config.yaml
n_layer: 12
d_model: 384
n_experts: 128
experts_per_token: 8
d_expert: 32
d_shared_expert: 0
activation: "swiglu"
moe_layers: [1, 2, 3, 4, 5, 6, 7, 8, 9, 10, 11]
router_score: "softmax"
normalize_top_k: false
routed_scale: 1.0
balance_loss: 0.00305
balance_bias: false
router_noise: 0.05
router_cosine_scale: 20.0
init_std_router: 0.0073
lr_router: 0.000457
n_head: 3
n_kv_head: 3
head_dim: 128
vocab_size: 8192
norm: "layernorm"
norm_place: "pre"
norm_eps: 1e-06
positions: "rope"
rope_base: 10000.0
rope_fraction: 1.0
qk_norm: false
attn_scale: 0.0884
tie_embeddings: false
parallel_block: false
init: "normal"
init_std_qkv: 0.0332
init_std_o: 0.0332
init_std_up: 0.0332
init_std_down: 0.021
optimizer: "adam_atan2"
lr: 0.000859
beta1: 0.95
beta2: 0.95
weight_decay: 0.067
lr_head: 0.00549
grad_clip: 2.0
warmup_steps: 347
schedule: "wsd"
decay_fraction: 0.738
decay_shape: "linear"
final_lr_fraction: 0.05
batch_tokens: [16384, 32768, 49152]
seq_len: 512
doc_mask: true
train_tokens: 320000000
steps: 9998
dataset: "wikipedia_en"
Below are experts of layer 4 (counted from 0) of a mixture-of-experts language model. Rows are named router (the router's row for the expert) and show model dimensions 192-383. Each number is 128 + 32 x the weight over its row's rms, rounded and kept within 0 to 255. Numbers have three digits each.
Before each expert's rows: a language model's description of what the expert responds to. This comes from a sample of Wikipedia text that the model never trained on.

# expert 14
What it handles: Ship and war event verbs
router:150138136126107129166115097138035087095168138145087169140171181141137083109120089172176123128121129150117102127160116126160152118153092104129173159134115086090162129158115147084128111162129067238179113069113108088114124188179122063120142181131131112160135119139115168128134125105091134080163144125143105130072105153106100141153105110183141169150137141102134110101144066084103138104106132138092151107115123154144104170095165150103110120141065146110149090129114120142099128107157103106100138160116162089129138163092077115136201135144127126101068154172134096146149125092194102185

# expert 27
What it handles: Closing quotation marks
router:075108072076106100154137146117136150075134135129170085070130078097137152131064115119092090164159115122184084154153145127129161149178114111121125130166136110155148165141090195093086220129164087056077168147084100125091092147120166082171187131070180106142177057154141084137151132236180110111118205111153164103100115106087085130161173137173146144171091108124130114146125078100131136100111105100128165160141119136135086150152117164087150126129116187120103074099081091135137133096127093161127138144151051121142163111089139087081144146180113139133126123178179076161097085138106062028

# expert 7
What it handles: Of, in, parentheses
router:149074097107172197132183118106147125159125065112124120129155164154149107145093103158127124097160138088142120155132172127212092112212178132185172175123110104088158118075122110096146139113156111155056084078096079180113203189118132158097162152139122109089216107155129041084078120169200139121127124164097197129142132150097112129079088125158145123072101151084116162126158128095129145093163192148130123193162150132178154141163064176126125140144128143126153145115134143099173118138111157127122122094129117085096147136082132114122117151106132111117099147141094151153104121158138162042

# expert 34
What it handles: Infobox field labels
router:213210145190086136203117116200088126105090136141164181137140158089122103104196124103151078127153158222091087145146096110124143144060160098150082105076100060116170121119095146177147168103105172138144143086112159102116154115149115120182125169169159131144112148119058107116081119065145132103131122146130105119149119123119127159122101096153138092094095191101128130151100096147149078117106152168045099115095147089173145103128157095118108111131081160145158196157147085110158095141106121107149111125082125127149146145098089090168171133165107112171040097135111096144161121108131179232

# expert 60
What it handles: Proper-name head nouns
router:117161159075131082074123150109145182106124154167217112062067131212101148096095143153130152105107183115108142141179151091155085118145100137145104126111186121129109137114057145113146110163078162158115103126139112099141059124138091101144077150128105189165095087078114153138135154112145077143164113138112162074094150082109128158090110105098132158154203130144098161122203122112135134145127063137189085118096104148106105114077091125089084126171134173070157136120053090121091140073086117173091151120158090087210173150113101159120117142152115141143098113101134132137142050109122119116

# expert 45
What it handles: Pipes in number tables
router:142136118080105181171131133118092141109140106142171184156100179106172184131096147164085134137195095219094155154162124138156159155116136090091150137084075146114195094156107109107101124139153128043127102125080087120075124162069137137063139111176112097080178134123131080156089130131091166098138123182101102132161082126166120167156106186134129130119142097095116129148121131080139141212142155099175104182152140078164119130158081138182151124156125173119085142143064146157127111111098188102142082127094175079080126163110103112146112116153120095159151136146137139111160174107141102135

# expert 9
What it handles: Table pipes, list separators
router:169101064118073139122177107083112106097121103113070173093139105145164133177172106174136123086174139112152175152144103140152154045100142103182166194174065178099147139102139125097142165115192095144051121086097150101102191192140166122097144175170082055125183159109121057101127088170097164112131153168132151146158061187100178093162144156163141160106130095088126106117122114138119148147155166092097103133130116128111129165155118174095114145117146149159120162113134145175172159132091151163119101130122128143099122088096140105132191070141131087117115114158136085193129189185159077085

# expert 11
What it handles: Degree signs, commas
router:031079156095111126155105089114101104071124147140127160113167132105170110119120093115061098173196127121187125141134044130139139081138127105166154129114111142166155138136133163086144103152145087163170090111105108124122176122104127140106176100138132106125225129118146034091167061151061136144129099124211106112117101132140185132114153112133114132078151137155081132169115163167143147162124132112121120115099164114166147132168146112183119099148144149134060143164135145124137109087118157058096115165132108127119126162056103107058117154133125133124101091104121116116156119147134101105

# expert 24
What it handles: Units, slashes, numbers
router:130090103139092142126143118185155114089129122112115132122140153145161157168110085161107049080155109131158082144127105129157189125118132129128196127153035128121153157070112162139122197107152112222099122076124138134102103201121125143124180164120092067078162138108125131140110131175113183098187153156139107175167086184116157125107131123142109143123126120050123068143114095115106164133176130165081137133170136121171101135160137208106171128121130182146174131104080127174155111092101128107136101135099136092092173165102121090128159103130100103123057118145131136183056113099143127076

# expert 3
What it handles: List dashes, currency signs
router:113021120126080154114127107144125081091139155110122163085099099118168147128156095199166148171179108143142148142133119130183119143095130121178148098145096099214101142077091150158139196034170121143077108117097094138102122137140149149111150036164108108112088125146178131141051147185163125164127069146141114157134143159117134120145068109118140119129146093067105130071123177084160136119139136121184111112138179106157074121147066160108125175164178094140113119113136134124190108118149110129100103141144101111129139114132107196099135147117135157063120161162087148107134160055149154124

# expert 58
What it handles: Compound and list joins
router:135075040135158142107150114063174123154154116095086082105142146127177158131138091098116119077183107148166163155125172132175142143119091130158175099208080183115158129088133199094186150101128070172117139101102143158164144183121171118131172092127141086078162090114182102163118137200156116113176145175129150127136075104099124086142108183143149075133143094048117134151130086107114161060143188075135110175193118142144121177139133236084117170154143120112169199132117096075175137110118156162116080066122090093113201119143108091121157129175152038163098141111075102141104145102114107070

# expert 38
What it handles: Career prepositions and list dashes
router:155111169164094181113131126151139131176114161157126137156129153078096084163215133146061186166132106141043176143139096132145138150131077116190154127171154145074123145136146131112163139148103104083070123165096151174141158112069120129139195060089141128172092068134165095103106182090142142155189116099095082099105132070127081124081085093086100117080150194131094125138133117146127100173153163171135123138105103070087089112092089145133127218157106177161165100183113182126144147093152134129136140156100139178085155109136125078129148112085146145116166127147078111144106111086089155150